python train.py --n_experts=64 --d_shared_expert=0 --lr=0.00437 --beta2=0.95 --train_tokens=274900000
Below are experts of layer 6 (counted from 0) of a mixture-of-experts language model. Rows are named router (the router's row for the expert), gate (a neuron's input weights, with its number), up (a neuron's input weights, with its number), down (a neuron's output weights, with its number) and show model dimensions 0-191. Each number is 128 + 24 x the weight over its row's rms, rounded and kept within 0 to 255. Numbers have three digits each.
After each expert's rows: a language model's description of what the expert responds to. This comes from a sample of Wikipedia text that the model never trained on.

# expert 45
router:123110059097127149129170150086113105129084099141080094118147106158083101110135146170127128106113103116108125085129117103132118136117109124127119110072142140097163127118120121138151137113130162128118157130101141113123143146098083133143143124144123105120155133135145111142177148141114090087128144125119068126138153137138074150156108090124158128155070158084114120117153166150148157138179119142113160138117125080121107149154106147155145157103104102125111141101091169105154110128120140144153123100127123134150144092124089153106114086128114138072122100119120120125145106110146119165
gate1:126130097120108130103149114115147125154107151124163126133160145155138121157160126150121135119125109121158176109133141140132112151110122145133145130162115123140102105175122105144150137096148130121114134126124106156136103145121151086060135164078133188178148156132123107103153086105111111124117155136108094139089151167137171111142115119127137112147113090122126169113158155138148127136110139108145130118187186141108109104168119088101195121122112154121128172125137080134148120080131115149135134107103167136112137112132126144142150135117161121113112112138118149115103219162105141145
up1:138169110114135071117091121113143141154132113164112082144112131173115159096152059131161127158143120154145075131163137132113113128124166155170107100075101131153099156157130127143159126140135134135115100130128130151131139105104127118114142141140147115155130105162108140117161130095200116122119124130143119139157064085098122140129105144130105141126136111119137125138125124141143116180138111128113082141151152106130112157121118138145140124143158065104110114124158150114172118092140142112124123104107139162135100139100185090161135131146108115155125132127102153058123088140149119149
down1:149114106098153134127131131128089151152105127149122104120108136113145132100148119131080158132104087142133085142113109119140145143140134120121117126161157143152152170171142155107178150162107150119142104165108143117137119114163071130132163109128148103103141137139118120084120115130144131117084126110165134110096162074167139153116112151153137129140126135155110150132121121127123123129160139139141090102172127086140091127132157127114167160141137131146148171141146076137140161133127150163138126138165134171147111211127070139105095127125081080118075125155119121155143106128087156125
Description: Conjunctions and list links

# expert 62
router:127105159084093119130144124103188099147158191119112101145160102128131115121109111079089089095095102121148118117123117105105119098118109134079086147116142162151133140102121133106117137147129118128105104169213144127145118102096119126146129128130142091150106107147093166109146149140094125104099123164089139140075096110102105112101134111115182171148124124106134158144112132119092139120131129119121129137093143103101119111096144143141095115139128128146116167093100148111132133139158144096153143102142142110106139167111135146145108121177128106107137112142112093107147144181099108132
gate2:103143101135149087131118129177157094180154134110137147144156109161112131089113107110130103138169158139140156151157117103132124119120161163132096145142104118148124133102114136137104170150128134113081115153147173189119131172077128101156137132082093082151112123099112183113120139147115113140126132149103134149146101121093103149126120091133145179107170152164126120165122116167125145123117139122154120160170155132136122124123131146156142106126144114131121153109157129159137119124131112098172092145182139126162111097122117121115121163138088117092119176117137151131127120168098108082
up2:086111137128154114127135063188141115188112128113117121121139134155163121125104149110143148136109160133104109130125128144135110127125130190137057154134089139148105145123108159107148158102148120132074109141143162154127118131131144103089100114099094136152143112115161159109113126149137157150136168122125103162129108130131090099162160098141134140132132144174101087112132132105140174130128139143136112166146141116103114104105118102121113112104165140136146106124143148158219092107146117169117153111116150099150080108144129115158141124147139111109143139118151088152121100140130110089
down2:123138155170136124128124107129119120120096136120132131120118123125107105128120126130127120125187144106161110157086126119125077154083154110127104082115132127116118137120127135108125151122105147108121134188150167157148132150125181122144141120121133157061157102138101147104132102131107106151096155116082103147175100176097129141160149129115143081127146092118068112173084130155100147109133115110118127188117118162121120142134152140125169118087163136114132117123141129122121155091114157131128084109132122120121122085127138097158137113149118175149136105099150168092134075079105136133
Description: Latin taxon endings, country codes

# expert 0
router:145158152124126135096132110129162099132133146106131087163088117162127114120091085070098148109157125136104147105104121138090176109114114122089113108142126151150131138121130117141173139120141096088110150139139137137154134097155115138136135118112126121190093134158142114165127126122117135144103155151127128106090122092102088154127092115168149132153163116179162111121103173136081114110122130154147165150120107104105138107128096165109146114146143120128146145094088134140114119147131157136183148093141156124110114125095129165134100091185112116085111133130107140121123165198118111111
gate1:137139129136158130168136154165131124154179126139093119108113143119112149114134130118120157130125113119156127101144112167138149112137139166147101117166144137076157109088156113118134132112116170108115146121160159131134138115145159116118113194083117158118151194122134127082104124200124176146101132157145137115133138137119176131145150081153132155140097117113121148128120139158123131106102112120113110102125197115110116122168095145142137127161147144151192119114142120157127132105142157141128128160146113178110113115113148087160168139113100126168094161137163105107115136138149091122
up1:104110120109082154145106147162103163121136166167152118157150177130142096078148171133139169130156161144130121156108136115131114125144126154114109121172171161129170122121133153144147093102140141090143159120176125108128119134150117153152105157071105144124095173122108129126139110152110149139106127122092126095182144159140163103141120094168147139103110133127114123113126151101103170143120111152114112115152163118106084103162121086178126134098101139132155135142107120105085102112147107127132158119123135133096111141110122087131158139143141164170116141103143075121103161122126145157
down1:132140150152132103158103179117124123117152111112128122088140120094127149127099147100127140128143112149063144146090103143137104090156083126120143125122094082166134144114139107119114083094129099123105133118171123143107135103139129108119072116096152105102116162153118141111083141132093135104130143119138124153130126155097084176106128163143116136102081143170095156131109150121124141085094123140114119103106127110142154126138124103156121125128112163103132141105108134100092131147080160164084135151093139160060115110171106112136156130098101164108132139154105182133125130137145099146
Description: Names after list labels

# expert 48
router:149161193138106113137141116107168120154157136129112083152117124117120094087103102093145062131122136114119077112150127126143107106155114158117120142156180193125123131136104147119114136126139094148128124143145111160138121080128093149145128101110175125128119081123129149151147169147122150123106056121123165096116101129069102154093118104145137141127141135152117133130119134116143135151130141138130140166115151148115131161116154134145107116107099115128100150123124134111124095107138120082143138129130139114070118157142116071163135113134094097144158118122083092107137105167100150158
gate2:120125109163099110132121125112133156127106120136130097149138108099098158112059143161166123108119124141111119120122099124106112140092094122138120093110131136143150135165145148109124135130125083095132111121158135128149089150163134151129176116122136091136048170110099113106107122162109125168142119170110170108123127171087082109159119107124164115136117089101117150117102097123128101128134074142107154116136094148149123110058142087136123118112148116102135088092114109131139168112114127140096154140150153094150093127116115091111133144155122073165141134132141114136120113149149165122
up2:087138120097114127134121128111112105123089106118109150154125101116151119169074122141154158113152127119161127105151060141092106133110102155114123106113151089124157111161162148120157114132103162124151107147166117113116092128118142134120176119147147107139093120109081119126148084148127157166141142133132141113116132125149076102148124099113135086135149085097115114153070089122159140132155084108103130098125129186141153142125102108115131167084155164122143136110126130108162175115116110156128117152157129096126092120112125139163122144124119142180081129134121102112161138120143156174
down2:131144155105119120160100156112130127081115160160094163148128104125114155141127144119158151101121101164108133167139140107096091117100118144140123134134156132160186144107167114135140124112125117127152120103159144141121117107160151109136149185137122138156124185114129141090120125156129150190136154174099091141113064122136129097149096081135096120112115101123115088131075090145141129131156118162126066123107093108144140110084123102138134117149124100122083094098128154144100131130124132140133096165143132120110107110143141120149073164143155090165151143133148123127105102116109129124
Description: Person names and pronouns

# expert 17
router:125127105093129163144140162147150104182136094118134138139154137144105146118103076140155181152111108110083113124126081139101128127084115126126110128134147103180146134104117125152159144142102134145107105137112161125131154111155160164103136183157159144129099138125134111090122091121147118142130136177120123141109140112096097148090116094148175105164135087116145145154078144089136128148123120134166124155131139160137101080135131126124156113151118139118123174151104150132109136123089162148132166129156150121189107161079097154152116118127150124090133125118133156128122139146138075096
gate2:152083136162109142142170157134132114160161129129121128097070136132107151098093119132120117157145148098125116125124150141154072144106134130142187124117153166119091122084165109130127144120112113148142182114148145139139125111162120151136141138066113081136133168095181127123132110129123107105150123101067085138123165104138133149127131093132180148097173121137102142101162161084123133143132121108151125131114169079144109133156158113129094165090118145139165108107131119133150111123153153088127134131147157134133128159146137105130144138132161140123156105123104160098088150136154101117
up2:147103128175113137133147145116138124159150134103107137113093158111109154109086146123145142171149167103094112125136153148152103150101133111130159119106128166107087115090166091124140131136122127134144163116152154148146137111168116139137144124065116085125127148121153141117176114141121140092144116110079088134124157093151134183129123094135162141124155146141123141095144118111148133157134104112151115128098162122154119176158151123138084146100137173134145080101115130137133117128141172072149137143136160101127130169144168112117123166147174161135154095116107162101116165135172103128
down2:125093136124127100138139112103137129129150176097080139135152132122139192098118083102089114093140092107103133090100155082151126152092126163114113122125156100138137167147144103111194124084147111116123160105114105197115116146148187151106115125119123138149134199111156114139134131175141143148151138128107093105137165122101159128079079152137134128120159158126133115125130121095115113132141145131125162121174099102167110119097133129109148138124105148120126131134170130122130111117133124136108111137150155132105143119107138097107119122146150177124134138062109130132098126158148115124
Description: Location and time prepositions

# expert 31
router:128137179142115096161114113147111095123144126117140079152148131163129094077146128089163152089153106100098125144106135117134099132136126149104085095121150174147133140101103078150142147127102130056115170147100133129130127123103169118140149161111105151120140145157161125132163101133116134151122149158098090065116123113148127144138111096111151114132118156155110087123116160125119142141127128123107138153126138099102093147124118120145089093143182138129118173106114094121109118149161120132163137133155136148119158113088084148136100092168132141115124112141089130070143123145149107100
gate2:146178131115140115148156135111124116108140139146126107095120162118117136156152174134163095117155180102092096126180137068141127095161084131143127135121099103175105133166142117096094121111114143170151133189150108134118152115116124079121130101123135139123173152156135115110114144115119120163162107114108129130145099077170142145117122140071131110123114142130117167124137136168133123159137135142160120158160137142163156110106135164145135137153094132126135140146173171068144121095134147122107145153140128124157153147113100129092164136107146139144134138148127086172106104164137119115
up2:105120134148081157110116141113163106138133081121142139122155130116120126101141078120090134114120165112166121105103127161113143128113142151121135134119136146116181133134122124144177104080180155134101121122140144136117078123138139142145114134117146150132105108144162103105105155137112104147115130136098142102084171159092138149098116086187106058131142119106119115146134106094121115115099119142171124125142090095109113143072141123110171089140069160114130143122100099181140109144126146131160092124121123140105120107144153140108122134146098111115149147079098097165153158107141143109
down2:146071118072099147126093140138139183125114095108122106099124085132134109128135094148134119138135139150070111128128091114125144130155103131127174171113089152134118137173148088126126105128100123151127139120119126103137079095150127119112111115110086117095134104158149169141102124102138135140142136143133139152080172102093101114130138081136167143093123160112119107124184128122099132082144144125117069153127112143128142166127111105102126122113119105109153175108111125125126175162108112122125126106134157135107089134110141155139159094130164069131126147107148116134135154140126068131
Description: Parenthetical abbreviations

# expert 10
router:143131179128160098132148166120175126176141144118130085149147099129167104112131130111126072126182144140117114151136122138166085080139133156138085165132178160159117118128136122108129171116134103115125100148175141128145114092112120104158106123109160110116092099118121122132144164168119136130109091140132119126112087152116095147079136120093100147115112133126103120155112144147124128148134161109117117196099134130116130170091133128149134118102104103108084161103137125130127138126167109096158158141143113135135121163101140085159120115121073104126113081112105114112157141154101133107
gate2:107158108129119155101136125112146103157112136114126056135124148141119106159119168134154146119117086145131131133116161122178126160169160145116136116118108135138136126094169150120128116114099130128156112133108128155156139133096113093135104161120147193133160127131084136135118117059128139132083095120127091147167148134140106129139124161166122155134147133140141086168126152176134119145125156166117142094113131125166102116097113153128157125103099133102117140071142152110154119155123132156058125101118149132145166096109108152151133130119085110186130112127112102164111137162101113103
up2:129106137119132109149161141131108172109149134146158157133105148114110129135144141115091122101175136130151095098100087107149118144125078093148096148199182129152126127122106120176094119179128125170103103118135127119121156082171117116149114095135087112120138133132109109083120145175158148133162096100118150115119118098111148127069115135157141101139140105132143138097097176079133121102155117106121149131127115067127112121188127120116131157156131140137144116157110171129100127126146086089155173162130119138135123120154152119150111112101105112118116152091147143131133132113128127142
down2:107085154148131118109092158142117126118125110095147134146138082068113118109125115143140149120208137169182118128137101134114160136125148146116132138157128128086129169123131114114065089143120120086128134077171146141137161115125115103106144086122140116084121089156121113094127133137141139168153131109093120141134147131113125116081143135108091138106133125158139113109107106151139184088118135101115125123128105102172116135158168137186107144129148148190118111125121131111150111154162147094109122121147163119136124128154155112138145180104148145114137097151143138117157115139134143170
Description: Surname endings

# expert 50
router:135127097090123123121119132103166153179129120125153105142123121169142151130131153173138161138121131135110123121156107157178147159099143116204154114127147168093156128158144109100189120117129133113138158142151136176155143138127137144142150144146144145147162113142128100132065090121115093122113139132127121113110143146181109106115121124075138110138116142081101144128111119091126118149147156194118134133133164101130134127113129134125099139126175103140112150123109094110123119100115142157138145101171128135127095109080173103128150185143130136139167106151127137105134143104096185113
gate0:127148086110119156144124151074099119135136162142079095157152134117118130131115152124125178161119134103083147141159172119122144158156111162146139149148095190158122157134127079136120119131110157086119094092137142135116112122098120195136175129108122119098120140132111114155154125115124168100131119123122154171121162131131134105167175136128173140145107103132147113123146138128166122151141061140090162105082146124139131171156101148133123120117174096112105104173140101149128121089105140129158119144130094141112123123086139113114121138127125152119109119143119144133079127138172118139
up0:153104169137139094169153098145149127129095100135153136101095126131127129134149137145179108106122124127132129074100094131108120112113123112118126129098144081121144102135119155136119164132156095173133145176128163139146136121183128043097116116147146157153125140106114110137130140141118110163123146117133135098161116102138101140071084120138095143144117177115117131173145128133096111142129181118144120170167121140120116111082155113115138126161069134124135108103127137098119161134136131138094142118101199140152097144176137164127135107150166129135142149109123100117154163125119129126
down0:129134132118131122148099138144164136154147091175107190110134167114124100130116142126098125095086110119145139126101139154129096130106139089138145135131148095065092122129113130161125106098158119112136144162135151132142103121125130154117146139090125151127044132106155106081113106112128154111092116121092087113169155116134129073118141118120124129131120121142123167103107130160124145131177114090122128068173182124143101120104120130151117104101110165090167132140101156101166101142168103105090125126137123144113129129112123091124140138131125132140110142103129120158169105076112151109
Description: Verbs and verb pieces

# expert 30
router:162150166141105152117137139074104083099133129121136088171154145110121136095134120127151131122140119164098123172151087158062130134095093123130123188124179144107138110150115122117108149118146127160124105141138120124135170129106110140128138139157176154128141109128100104121154130185167153125115118154101158137134112153122113172143143089120110139100112131096126165157109127141139131113149140120096120154106121111105095164158168158140099087127128111123104154075102154092115137135165144142180115118142149072096134138159121120179107111145117131107168111160128130151121127129115122150
gate0:144186115107113133145106109154137122153196108147104082094130155140099120152146116115150109122143131148126152165158120129150113101111139148120130124153152130145135115132169123096130107127122124137128114110179088107170165128097123154149138135117132146102087092110115126138079111110092084142107143149144095100128118134143113113109126167105103161159117138098106201141157105082139120111146161113124105150090163121133148113079114147141166157120110134091093146060126105074116132133108139107122108120123158132143105128154101112135165133113093148106153138131121138141170150079134133117
up0:111135101136152160108141094141122145126152135170103097105134131114110095136116149164156111127127137115108118154148083148146107114132137087095121173091108161156135145146121135108111091121131106114136119085147119130185150125093119176148141114109091141117093105087092128144083132150103084148123097145128089110126100161122114086116117148101079132118116128136107156095134108099134114122137136108094112145107125112113145117111092116128150166127095152123093145106105110083155122123101125154095097085089131160104088112158141120152099089128093143117110120108138167147116135071073165137
down0:145126107095143146154095127138139124126128118137130144141126075136118128141104137118134104126096126125134138117156074129127180144109106123095135164159126131104119183144148174169149149136136162145131134147140128093154117145139184163128110101124096055136119106090087144173136153117104122087096114136120126093131119133091128123152113152107100092186126138099100127111087087087099105111107159147120166122112087115154129101119119152148144124162175130133091126164075135122159131181154135152124131162120122107140142105168133116097133163132098132128131102093133119135108121117141167108
Description: Title words

# expert 12
router:145126150111146152134161100117138120088164153105116082166077131144119101078113126119152114152136099141141116136111110104117119153137150099142141180100160174166152127113115161140137194139137107107095117105114140129085111113170154135128100114128157089099182168102113144133157163116153138145123116125110097106113167126124118170130174122105124114172100156114155147152089146136113143136160106111109083161125142120067139124152149116124146121135154122114105107124146129103103131117134110116154085131116088116127104111153114140147084107160059139135097109127103156127141136129123108118
gate2:116110132098144129149138112104118147141142154123074092147100134100078118180118123068131154156111141093127180124184119107137111160104127155125096159092112112091109099127160099126113100074141188112110092142127151139125162111124130153158137116111167112106132112087136164166118128115123090152144125142155161111128139099135124144099131149141098103125105114116142130149113072123145137133132138145112149077113120158140149131094145163086127125102101145124117124181134168099108131119123136129132149114133080170124103123155091100156132137107149133126104154124147116109071169126140148131
up2:141113153116160122134100103156124137155134145136072097143084129107097121145111122072121136175118137101099174136151133129112111150121150144140100170093107130108111120125170060132111099101127147091097125108141157099162157120094139129134150104116120106127135138088128199166118134133104139123130120134119168137107131117137142149110142138132129102099104118112169098126105088130146135115142197134094142093126105176109098091106122157110124150092110147097118134159143141119108103146151121108091106125123064145113105147149117114128109133138151121118121163144123103099065164139141154132
down2:115143115139151140115134157092147119121142128133085148126100070118162179138077100102139132164139110125111166128193124113138176118116096148129132141135134166105118154109103139133164139108119131124116122132157171089118134095122185113151151108190080165131130154110098140136116171137151148106139141115136119187149129135109154107081119109109118142101107101078134126154143102154135162137164105146110121128168125079133112162121142093099141125145146133134089124101175114114138105080147104127153122128111149121155144145136146136139117106116125105119177169132111115136103143130094148154
Description: Table cell separators

# expert 14
router:127133171130114159107120115131103134125141181123128082130123120132145121094143095118120094146166122111104100150126120147096109114119136146118067115092183144147099157124132154134137138116145088124162132160165145131116099134099159100151157126131129131119125125124128138116117135138109120147126095121092116139108093148119119138089156104127102108122130137092142127174096138155166105120133142128106099178108115096104074124124127169152088093122148126161119153080117151100118121140173151085098103104119110105099094165147134122147131089170068142166130101122135071078154115132084130128
gate1:124143116172144137138084120131115140150134159138181160123143158148150147104118121115117155150140119107171123102112159136106138118151101148141132100133095118104109134113142125188143166132131149085121139119138166102114164109088098106124123118115089163165124125130125120131158129168092158106149151116143118163113106173127186151146138100143104143122118153130131140131098150161135122113101148135130131123102118146128105159213120151145136145121114123104155126131098121087095101123169152103197126087114105156120177133121171119084194089143113115127133139134137162162115133115131125145
up1:118120128137158149148143123091148120104128106150150148100162088110109097179138135125163092123125086158108106128145106109151128148102137108115135152136182135153122115153143145047141125111092106155144132145122080145155080162132142147130112131157153122098123121117133108112101105089143112097138091124114142130138140106100085105131147127126118122080127097107107167113146109069113145145139128112158138152123153105139126104088121114112146119156122147117131142114172120170131108123108116161048135123110144090144078096143083110140105158121109165154126111153121105088136141172128155125
down1:114163137125125089120114158124125132137117126121139139182108119127158096092163113112141121111124137176120165133121135125150122152124169116117142124141095124162131120124140122120163072164129134135121138127096112113151105126102120139146147154150122136138125120177134113195072122146114133124138110099139146151133136170143125130138140116164156152111186167125110162131157065158159162174160120108163090165162088119101116090153144177128166092138128132106148133090152121161108149156174139165134151087125144149122129128145099131086096120165126104114101142126131157102141121176137143124
Description: Noun suffixes, name endings

# expert 43
router:175135140095099148126145105103139139112134143113146079135137135102084120137094107085107098112096151123079088120114077077118135095132096095115128148142147170112127127151097102109143163104156126143157123139134111133159126100129100114158117125171171140136118120118106107130114144160171143143099105153116152132100140072102118123099098072172135110127112107173137146126110168099134100156121122183133116136125118119158144173119144152141148099072120127119088142130091157096126097120125157120158148106134148127078123178117118129127113107151128095107145131142109104133114134167113106119
gate1:086101119143117142122133150116125141162068109147181132131119144135124116116140146134076106168129113147160146100132132129122122151142080097105144129136115095119149080134157134119111112151159117111164175160157118134093091143149134111114129119115122145130142114116086148123157112132075133121111104093088085125147156124145141131110121145104132128117111131127090102139139072133141138170102155110109192153127154153123153119156186149121169103140095138130126151103139115108121148127130154126154102121151059161151178099150132132129102161142164164118092095121111100174140161134132129135
up1:188119150127109110161137126150128127091148173111105142128112122115140145129116150120174148087138138132110144140139127175119142150112157148126125166158112142104126166142129124147175133139110160171109080104110171106163157158126136120160144144157172130134106147114146161128125172109130141110128128155126117146108149132133143142115189133108088139171115120104157122130116132133118111140137101111163087124115108122188106118112069081119113132071125127126165121114120134133125096149117088108121139104139173087111087145131160080129173139099074136137141148132142141088107105103093138111
down1:117131160114168098113134182104123099195134138135110135107127128105083102141133098115130090145115037156140128135153147108152153146152113117145157114160152144178147139139110086086085082121082125128146078116159112079128117145140097085137157131120143151081129132146092141165132141123123122125080134088168130129110154123143129117085164152119133160123142112108112141136122145134152107141100158126167097167147139096089131135126149143152122138151143079126130153106152134098125113116153120143118134131098162126140084116126137109151115106123152124136116136131123131106170086140138114141
Description: Personal first names

# expert 20
router:153115136139148161131142106147142062115097125079115100148146129128110146138103083114108155107150110105124117129105119092126145115120180145164110083096169119121101092115148145192185139107093124116096125072157141140117146104099151137105133120181126141158156139098130110112162120151160145114130111123114083128106145145133128122131109122115117102147095104143124122141143119106133112093169140115091140133078118142106140112134153092171111121092120117143140138120120106119123091139172148096126143148107129118144166147122085154114080085125153183126137101175148107168149128138121134116
gate1:165119108159090108126107137131135133142103140134113126154127155153146147105122102172136072075133158132145145142086132144120157094071131134141123107101083154136131115137151155105154120145137117133145135120103141088129143068126140171150145118151153136132092120159155126151157118129067120108126086101146152118137108144147138159161121104120145143082109135135160161104144135122156112134129079158126125122146074084101099140103158125149108147156115114142130087114170081132145127195108079096142135122112116131136124124116104123127171100152090147131115137129163123146106105174149138155
up1:126143164101147126125124095163139152121086120137098132127159059120154107128168112120160190129095134137154140120150162139125094118175142131156141156120129162087153137138145126097140172152100108122149128118145182090123104140176122128070091102161119120136119119114143127142132136139130136135117138162142169115086118125134114140082129121112154135086084117084137133123101139190138112118149089107148114115125113116147156153111146125166099141104120090140161144144106162123134128152112183147138103176138140131148163131110113118141104137131131100107077112115133089147172150158130137150
down1:159142135105137147112133105176150136101116143135133126133092115159138112126105095173132145107145129123094135099147112201136162123126163111114118123137134088113163133114151154144074138177108169156106160114136150133099106159128109099096123146135131154150139156085142161159155136118142096124144128136163141103091147141119120118148173137084161150080116113143122090113137144136135093140102119123154140129162174139159098113086201112092149158137132114107137187130136143129096110117103155144116148104114127107162115097119095082139123144130169152138159128134144153138147131090153137128
Description: Apostrophes, accented letters

# expert 60
router:155118124101127138122168131124102153155170112111121116156132140159132098117088164130157113131141097130115131130140145102111147129148103086110088113136130141119134158105122096131119132077068122073133133126123151094118121141128138133114131122153135116117127085124094096158155133154139135122104074131060135154121135119076131147148089097131117141130074113094144128111134127172111126179131130133120144173108103110103138131125109103164100110150127088178086152087174136155125134120142180109126138150150106086126151156087110102140147112131058109117116100122101109120124148114093111118
gate1:146127120136093121156150139170136151139137098149156145122117108098145117119128136148151136162082137119149161148136112150124100128141097131142143115130119107120111130175094141086159134151125130104161094133148082097135103134124144073075132116161109121150189119106088140154097115136086149148088163110095110141117095108164130088121131132098130128108104117161126103122126137134140103148108113119128104134183153098082125073122168118139135120106134179150064118127161107117151142149119126156097099195171081129156149126172132118107130145139134126149092115134166116134146136130129129121
up1:137155122121082143108153132113139170165149117141122125139118115107167115157143108124130160157082142103143151132143157092157091114163114132110116116138150147129099160157122174087151152134092129129190079103117129105114117141120155104100121122123130149155183120090087157126080120125080122136131127122093116143091123097173158100127134135084152132118118146155122114125153110098147130111125130115121111148155105076142128089105130121117148096133121159130091107139164114131166132136148132163063109165144094143115144158129167137074108105132139127124102121134158137167172090115117117143
down1:148118127170083136115096125092135102118137099135123170177117123106119129179136099165121137119165145133102124136135169088102165117148160145105117075131142110116112167115091120133132136101109123144120131145131087164089156136149133121120133128136121142135145104114108098170095134172158091112135121130136175118154150113130139123164133077131156182117109107159121114132139155134132175181149167147124157103136114124132135151137104140151096151161111123123107143115179116115157114156114125143117133120156092144146109121125129115084170187169063174141131135138108122143105101160120128144
Description: Line starts and headings

# expert 47
router:127113136098147137117143132119134103114107129107139123138115104140130172129101142135093161109127099072095096090085101106135118165078151120126083110118142152136121084111120147102157129172123140116109113122109148093130155135110120131117153115138144120140098130130149122137106121126140144094113155115134154151106134112094088159113141138173144133138169081134107130141093196101133137118129088181134113133120136095150120074110130107117157136126144126116138172104088158141137124130132148177125125122122124146178089109077156104127116117186106114110126100141150173139163156131102154054
gate2:139108127125117177119162141110101127119125148187136131152125137093154120134142119130127091157121150113145107099121082113104158131104120152144116106132106111129091136143103136110099106137169079124144150149136129191092126113131139126106104164108152092147145126110142106155187084150110119134122148137139130096141166125096144138115128155087133105129125108183118112145128146191137190082094114087086142153120142167084144088139140094138110137110140127126132124121145117118141152158103117114157078119133145162121158147142171154116144181159170128171142136139128147132135113120121160112
up2:132117151126139117099090103160160128134139120090158155097144099171096121118105118124138157122147127166106134163132161132144145142169140108119160155124107131114136102122133112112162130129090161141102132110123159089175091180117129143135151081115100171098134138158146162105102185109183137124146088126115136152107116152172097129131134140135116124112112172083126171137122098076115094138135129156177123123110119116139132171135130180132099127133135117140126140122102131129129122124181180131100180147121121130113128130134113075146102090128098132068096119117101099147120128131131120123
down2:092134130121157133121107151136109160127104135133079153117111143136097109150165105180128125115135110148108187128134127157107157143176096094127117088096108087147119152118143168127117122153142152147124120124122149135140148132140149170082151135115120140104136155105143145115090142097171059090146118107130125126122165160159108103134143120102117139081163142134117107104088129174128149112102132111164127138101118163114115101096130126140093119090119086155123112151135121146095107125113120133094155099113139157170113089095153128135169145141136091152113125131114089169173158081154105128
Description: Of and the in phrases

# expert 56
router:138125107115152126142152110104140104124144156122105137128128109113108147133102138113067135098133107132095137108125091184166118141092190140147166122101120141094141131138179152076129156127157133113164129133136105130167145100122125132125149168137139095131100135130149125092108159156173144146110155155090132109122122139116127128088124133157130109114126119120129137152120106166126115145149070145110102105138129111159103136101166168145084144091137125144165147085116135142167114121143145176103152141160089117061102168083118118153181135160104126140109104135126133115126112086126155107
gate1:128128189120099128118116127113120162140120124154161121139103101089114167121104131122157096140132125138131133116122117124116113108118132120136155130113193142110136122069120151130153112120096139101125128153126094108131149113065112089092160148125130112194087134148144131095116076116109121156173140126125076108115092137118162138100144122165142139132181119083142122127141150147142141109117146150129096159099150177144122114121098130149114153132127137087130106166159103130087111134146158130106150111136148103109111118080104106213106128132178132139113119180144125126126117136118138098
up1:112115135094131140158150124134150108118123163118079158125120125189135092174150119136110165107123124135125102175136147142169169128122095140110138106135056097135096143131130105133062116115165100128145126118118160184135084104148120148160140152150130134111136116097154096148115155155143132142134134104125171142149153096094110123119149145103128113111105133185118139143119082154130098075145130125094156147141148140155102129108161130121117069118151128132121125132130108155131172109149098111129124106139133151163134112162127158095134164085107138147143077106115116124097104089130109128
down1:127134128143131148148116129137165125127133084141128179091094134145147093157155113101138171146111151141169145138118103139168111124101111132104104131156139101147124135150117112111150086153120122127144126131122117122116136149098118145089107096128144099130139125140122129132173097111065120090111111099166128105091159143138119075173122138123137113159121113142145147107151117092154108079117108142126104134123141103095142129138151107118116145132178150087136101154061100093145218116071122113080116090104143082158124129126117119152142108127148154116129108135150120160090129108151112134
Description: Quantifiers and modifiers

# expert 16
router:115124099149086107113133118150177122124172106126132086135105173146079095129100185154124172113103107124117147106104133110127147115121181084147130107130094159133157105120149155166121135096147138097137144169104102113133186130121106125160091133169122139092168165132109124126133145155142138154150154121113103111118108120146134116163106160059146135135100158150125148126143168104147133092122105136103121113103083083110137139127114133149136131139162165160143106103142146111102157127172128130160151157143121122116144116161125119127084107132109149147126127128165135113084152104114084143
gate2:164153107106108112124103140099115167151225108147118177176120098141139125138130135145136134138128134134129093115156086131122108096102172110131131127131128100150135147125145106115157091077105107142105183099111141125153173153098113131157135095088101151102177128115090126110119130126160141105111118147146101134101141114143128103126123138120121085218117137132124124154155117120110132113116114118131116122151184132107129172118131124094075161121114130103105135108108093111098147133161126115144112138124144116166140142107174129139095098150076141154139132119098116126128130140102142135
up2:091108146168169124119158137124155080075046135113090099095135119139101134117167125119133131144140120120116153129122151122119170148152078147141135115120145175103139124137109138142116142190141158103160087145114133132125114097161144148109116139171147100175102103156136140140127139140082128144106129132111156150138134169099099135137134133128130164051148148143163125127120140145136149125145158117124149132103103103148161106154134156153201097133148138123151120140154153123135119122102125128117113125156116129122106109125071118143170135136177149111110131142170151109130089135146148122
down2:110122129147110135086133113125119110126104115127167153149107155127097135181112130133169126099126065126079120146109141143131111112150116105108066123176119110139125158163088137118091115122130083127165083173144111133092143131100160166115139183154173176116157148106136162146126149153128115133179117131168131131125127082104140094141134123131142116100117152113130127148099141121080126121098135104095148123141121129077127137158112139121129155121135102117158173148134129078110129142114172095105172130072130114091120105103130115170156103121112112130158143136125122110144153118105119136
Description: Digits and single letters